Experts of a small language model: 12 layers.
Below are experts of layer 3 (counted from 0) of a mixture-of-experts language model. Rows are named router (the router's row for the expert), down (a neuron's output weights, with its number) and show model dimensions 0-55. Each number is 128 + 32 x the weight over its row's rms, rounded and kept within 0 to 255. Numbers have three digits each.
After each expert's rows: "raises" lists some tokens whose logits its average output raises strongly, later layers aside. This comes from a sample of Wikipedia text that the model never trained on.

# expert 15
router:122130148114102166142094165161095152126127129066146135107110153110102096150102174143137131089145187104096173121132151081144155140074095125136137135141152163090180100133
down0:090134142169106197188155135118097128092125105093136127140158075103109140107091145141103093164069108149115156149128191110155129163116120124123137133102189161107108150108
down1:116132167118121110171172112119126097119102119143133125159092148080139090173089114104099069170145157087076108120148096101116187164150176167114105173138138099132121097138
down2:098195154106159199170097095171154097108086163167139128132090084105111093186069100128124125111130118142117095139149115123164138185132132082070178166186117157147160172129
down3:149146150167115143160118113115164141113114154113129145125083133126116107158225206176137155153163139147131120141155113121085170141138138136163185146162171129130173123097
down4:113093124165171123149091138107190127148182073152126122091124141182084112121115083097114135174117165094091211145168137129105151110160142094119119116190125165079128173132
down5:088109149173121170095158123212174133099085131089159127109185108178090069122098181175120153111086180170137108162100208175065117095126114188109122108155168063071148054170
down6:053123086088202107127160093084157172135179116105128048137132162131111150157097117122116117140157110162179134143159142092103110180180183105129151161171100101168130052138
down7:150113159151180096138139114130109165224102096109143085095086095106102140128115085109116130119168122119161140189166123143086157140168159157119141141077136155161110141074
down8:093118177106141113141116196120081182134127132104170132130110122095146066149139126117128116207139136200135132162108141067135096164102121151066130141089126101139148120078
down9:104185088113134129078126114164092202177107158085111136135201093142134133172143135165151121169117122171166118077095082172086158099159110120162130148125134096133158186094
down10:137129134101159136096137104151078173154131102160096144147145162147136097080102187134116172088150091162145129125179112109126116178103124092182130146088077138089155097167
down11:088119097093078108165134103070150114112189133100141160127123136174193199120180114084120136139161105105110149166124145043069117096150172107137122117128125098144190119184
raises: "e", " and", "i", "\n\n", "\n"

# expert 5
router:129125114116206157112038127093103103115096098098123111091141136128127126130157064132080192152074093145139179171146121135109129117147184144160103142113188146137149155154
down0:072140108120159136131085155137150139093138097174146094157113151139148119131120125122111188196125153080093109105079083156093157151122190129120088130090118154133178150162
down1:116101164108134141178108162195161137197171156193091166081121116093083141158141077146171092113129057165127181147160126196113094180077125132109164104090106158129158103104
down2:073162160132129136148131107143135150143204149109120105158110133102115151187169085097163192190180154077086136124195155161092130125141158115137181155133166089109180162156
down3:165116093128140156129150139137147088037123096136141116151147190085109132170142113113184080151103127093118130116096102133112153158096142168124189091128137176117120198152
down4:123125083120177136164110083124118146131134085098106149083133126198111128134149134105062051094076091120142148129127127097106170128207132197125131131121075155141086134106
down5:124169160145126126151122179112145122164176146092109161124082203131136114108175148232121106112110128159080096098164104133071118119124141087118144099145134106147090150122
down6:146159159148083127100139101124155150206117142098120155088153137120132104158209139108153111127119093133106159141164164083067142120143136117151096096144114140231094117136
down7:088152181100143088165135112132142110100151100100132063091144123136129103125189122197108168140101131120124138128102130151117155105096120134173093110110144149183102178150
down8:140138153090140122159107067108159175129151135101143101131112119210092155131105126067145127103124123180080169139113153144085163044126100114103167100111127122121193130168
down9:184123153115104120163165167108171136104122154133116108136138169125131092185145146144123103168129141150175163157165133140118152075143067138103165129100120155141133142137
down10:158107192159109169150105199159093115176115129121133127104118163144105081108176136080149148141100156116103115124081121122144162098103118131116218164130117196098161160098
down11:136130103105145143127106104136152104127104165140165121121037144136163124107166117154130133104137157130188109145119126070125115085144152098151105117089106110183083098095
raises: "ad", ".", "al"

# expert 9
router:110095132139145141132083172123163146149058131183177105103120130057136152131149158166132154060087103135152103105126141099128138151152159123132112100145161123120140125170
down0:134117125134049108071120096171146151133128179126102069154098139133148079133169118139111161064102084082159138132148098120142136075139137142115094086094150165172097154134
down1:147173117130105110118137111094109105147156099103099124216091131118099134109171094116179133135192176104116170119149144142074126096141107166165112145204157103159162106136
down2:109074153156180100119220142123168133085178094142084133152191150085093145165083086127147170109094150094109100109135126121096161062155130091119159151176114136134137157152
down3:114158120131135154098128117115040130136136131174093112176171157072068139084169121180080155159126091067113140051117178133113115098112154100143112139107128120156134103124
down4:169172124140134138132188129101131150148100125092146151108134054067200069173207092166190179155152066114132143059162163121106080146118110130142098146131133090094120114146
down5:181131068162129107087156181098147113053159182130128094129102129152152187096123123171091144106103117156113181135115126081103125163163037092161148157126136117062174140084
down6:145124126093191156172153162136088110178106138161099120120107116095150093118104140137152133114065130112181087087154122194095124156109152140119120103124152116091100122161
down7:169129131075079114069179119150096151143068192154130114129098060109077167159119137163209186080124173058125126119132110106093093089173136138140185161091119104180121123176
down8:138134117123134122117188200105104107030134127152118167120113147122104102047174172118113152118120098168091107121093106141120127087116148099126154104113112167147081112188
down9:121103113139164093152154144128123153101109141097172093110124152106074138109169110132147167160141136111129136152181131125163113098123131121174083118121154133105083133066
down10:097147154100173180048104069173125196136128162121060111135115064123128084132165078102127117145165150192092136135121134160147118133097106126103103159116145079121131087128
down11:132113133048111121147162178115073144158130178134161086102129160065114129169119153149205161135094100131176118175170123153138145120099177164083111137091087128111118158123
raises: "i", "a", "or", "y", ".", "o"

# expert 12
router:161080102169134139132146183093065136139088119124083110163107157127125166132143128128161161154129097060133149147110113110116141083137107147118141145132163155134086133187
down0:107117151080151123133116078159165126120145140160173134111101181142161112140181060134112109102118156137097125174212129151183129143119086092183155106197199155191169132161
down1:087125091126106100112094140128117192093161118073118111098151115107125117132139082065110159177129108048071136104143164165201151191120070127095113150149140160150124165132
down2:104182126094131098064096103091171081109112098131147135099139164090164153099101183169135099083121131127134110140151180175151135146092170089083155189148075080129023167102
down3:140060146067113151109177191051144136076115124095103149053110082093123161131159094115102149152114152092127083129173114146108134121120115141171169152147136173128138124095
down4:158076117116137113141110083176171129101097132090104165192076122183163192166097115128137130101131106116122112130151069100110121153160125080121094171100125153081174152165
down5:141110105121159165134179097068157114183136082083154088111161147175075148174171079147118134115133126107182135190127151162143153109135086107135126128061075097164155128162
down6:080086167070121139159085104131123119192095144101129149121134106114082147137099119102149086097137164174158132061112200107107179148098169071191172156144120132109121126157
down7:118141140116126118102167089152184083123078147158088155069099160136148153147135109106136179137131179147138104133154000189140133163164144131109099102180083157156136135138
down8:174143093105103126144149101074130142117129202109147169068148175161114169167155117095163129140134140121173140156150143153125138123137165168120173108177086103112088181159
down9:151159147099151183101110097164153133117127162105119162069121101072062107134176110156088103169101185128091131200128072091187106161150112127196100092153147109139147109103
down10:124109112104147088153133085146115090161177109153129069077150149164085171139110130163156102130145130150120134127123179218140134171111063151151153165174148144169068126136
down11:112170110177105173123101141060139139111177109155115122172152126163151132162071039088101117173083118091162137119155111214109177153111153149141130178178149127106090160039
raises: "i", "a", " (", "\n", "o"

# expert 14
router:136067109115110200100135166138141127160130112152124176078139171160098132099076085166153129152081093168156101145090138126076112105083116138160110169133136138123114123123
down0:171091128126120104103148179161059107093069081131145167090146134167125102117106115137129107126100184117124112139170134114175187124148114114182123122186091164128113163085
down1:115107204120124117088118085168119143115171144129108132177152122137171102159133157215046140124137118137112107096127148123088136119098171120116134113094087199127118168150
down2:105117120059165172126092125139118156092120175141125147150101154171128099157131127120115136211057126112153153144115130149125143103147140125129153113142101131118115104142
down3:109096175132135118127076113141106140116179083125074154110097171132139143186175072102145167104140111100155106060135115144121072108113108099123109161150068148180140153090
down4:151097163151172046106105110103132130105214154083157117104088080116105084129126167173156152130111169119138162166149122113171121120147191135119116112171078126159165182129
down5:104120158138120102074111158160131086140119129157164133146161128121121189140129128105143129049093139072209125141177149136133069103087105116177150141159072146105065120136
down6:131096052152141117140131098118133078180105157108076037078153129093128124108178109144166087121120120138100137108144168171126093115150079128150147145188127201159134092130
down7:129152107172199096147110128111145114167111113137179167147107114173118136135115138183117085169106156124159118109146108214090132069185124181127168114151092128143197146156
down8:145140113102126111103092117132127127081170138142118149142160217122152103176144112175173162155100079166137167068144140166129113094131137064156143184083096144086088170113
down9:104145162116106151104202123126135093108186081165120071173114077169123158074072157142109119153126117129149143089132117151103111143135159116144161032102084133109119108168
down10:114130156154144090121085101151115113154138133137148094128118149122103125118140103104121125113133098123095187147144149067077162146130160042090117093156088165133120117176
down11:120103122141167067107116138139091132128117139088172129113098093164033127132090126133130167102175173111187117164100134181161116132124162163130162168108108129148145147138
raises: "i", ".", "y", "o"

# expert 6
router:122152139113123085060178111078104117106142131084083158178174086153162109135154092095075079153161117121139182168128128167089108134106161135103121139121170064158130125140
down0:148206090202100123161126103113166117113106158136157161126166122123097126155128132127131142137089114152101118164117137141116139152077127121081155146096116103042109133104
down1:120131152105139140121125193070135196149144134166114111070112147152139150059178205152084134146179140101128186073137115176138068167141153128141133125118102128135112127157
down2:137122072094163164167144186087108139126113138116155171050128151164136134125066124132152153130126151156150177133130146138137144135118090192099081105110127113123112118218
down3:107121151099122156138156134133068074116095172103070151150147164164112137089112148091110108141082123148133159115113136107159107142143141139167156141116081079137167122106
down4:103138088103109133130099137092244100165115101103130142114162127101126182202154083190167127120071157108150134143105143112177079179162101141120106127132133134096126229104
down5:181058090149138188150167090174131041138176094143071153126111143175123194076145148129181207121115140133175147112123163124136123120142155129144155038176126137150124143104
down6:141101074143120102136132152138085140148152094127160108143099072098204099112135171130155119092077154133122157130138181138163115198132070128142136185152106183089134182149
down7:051164049139137100109116139136132152148183134116126200152124098179162081123106109132104112156120133106164153214106124083153150137110113115165170149176109153129054096118
down8:119112077156136118107082111154158150162140115194077084104163088142114133110081134153143086143118109116115136083192088085121130141183108117100114090104161087140120120151
down9:168132185110159150084132192144090166114122153061142128109110089087088180106167156134139178179100138100086109108105129188158157159119128146138087145158052088081006131098
down10:069123079109136166099108104146101123143111084113120138149155171141088103113112076119070182078075054130156194087149190115073090157085094126128174108154142136133124201096
down11:081100151140129116060067069173148163125131144174144122147141176167148146104111136117119094107178139105068123079157123155151113179135097093134160145143163185083088177157
raises: ".", "na", " |", "a", " (", "ill"

# expert 10
router:155164133113077152150164132101168152125128099176076104075112214118055108110116128132184167074110140123112081171110120077110118114189085173131127156143090128142113126121
down0:121100146096111085099116111090107147168139106163147113107133173160116096116094069146119209085116103101092175126162161157068173092141144133119064166103127110169149090169
down1:171164134158164123136158132113088119135179140187138150147095144180153188145176100148146144131134068121146120162174092072147094121118116149139132136124170175172141097173
down2:087071190102140133136161137163164161161094084152110139100159147188133100166138110125120097147184124132120135055108097176130198133101175138109102093156120089157094119093
down3:134139064058194137099168072134169125099119144094124127119097115126104168190126148127132109128157117150182102206147186088108146150047129129117160123106135134156109142125
down4:156072126094167146075133125105141125125169131120123104115193127137096161160163101132155157131180134101155114164173141164074163129123133114172154096166140117131153135124
down5:068149175118119081099145136163107099146121112114161098127116098159127122132153118137179136106130105153105119171143155130184116150109123144070076122162099141117096139146
down6:153132118103140138092137132160125123080135132155105134178132130080131119163197101116138131189088150110089108103139166163146204112116104137164157130115125137085175096148
down7:175137176140126111149089107161168125129130110149079147123111119093120134124157135129179132142163147127144145167137146149089134137093151160140155171143098150152126092123
down8:147097104193175072157146152106132154155090135107093131175165099121082108100131119108176074094158103144193153067127171139085164139119087150149111110138174092138149108134
down9:161132090122186138184127078126145115169188140125151130167105121084166103133124106155156081203085135212146179151156198095119141089127150149096132105200074133083097207153
down10:147174108100162131153087194151159124104138092155133117103123127126110137132111125096145158076103130141179118148065122197085104098138146110129100158123082140096191161168
down11:157086151134100083095108100121140134085187096136142111092158132131173141163156097137164126147137168071144150139110125129202202127150138123159128150096145065200124180226
raises: ".", ",", "\n\n"

# expert 7
router:193137108106121133174156096081145115150177133178123120152135117231126126103146142120119130175147107149161073124129122158132128129180113104072083133114068166153112113127
down0:133097151143124128148143143076169138168160138164158088112122116100119135175180096100132134134139108140122184198128196127159198094154122160108106088086150138106144093149
down1:142149143175154146165156126130089085111092148053137117123086133096085093152155158111131125186070108104153136149155104173147118125158063120150165116129142177134134114174
down2:079132137125159109124103108089155153113121162086116029080140091068114148147148140170109161097120069158170132125142188160175095138137138117162115111147113166114087116113
down3:160108084100107188092129187116131115145136098112095113092117114162107126134117156095120134077154057145138175124136203114175093152126103139119110119115157141134065104087
down4:191084094133160130080103115166168157124145105105108186088131155128116173164145119120129159158132159119198142120104129148122113115105200108149083172177115127127178126165
down5:112150097101114090122168155153116105176152119135171130145141075124205088110116155119110147112080130145107073077156146103097145101054041081075094157152137171115135092115
down6:140187124127099169079137108078123118084094135090179107135113076062178203111196129065165141148109165229100140150145162212158114154120118141156103133155112162152119136127
down7:077132153137077153078122145131080142109150121074153106120115190106106137109117144108047117115116156137043149072097117133155091119114117087112093091058106120110125105122
down8:111159131141102117142075137073123057103101077083109108172071206094172144045114115126065189140136155121111140111139117083139135145195111134108168190142121099117121146096
down9:130108102171108073126115129096124173134156149158130063160115126138140122144122141163120176092140154191120133080136188096136184105127168149130138088098116149175147164087
down10:165054099201137147145163168165156073134084175062127197131117153159160171108139112156204152165092114131134137108163168148100142119156120106082112148097128133149183142167
down11:107156140087129143139150184168132119156193170126041111083141133134157085140118145144067142185117149147204125093164159141083156060146131118092199109084143115109109133076
raises: "o", ".", "er", "us", "um", " and"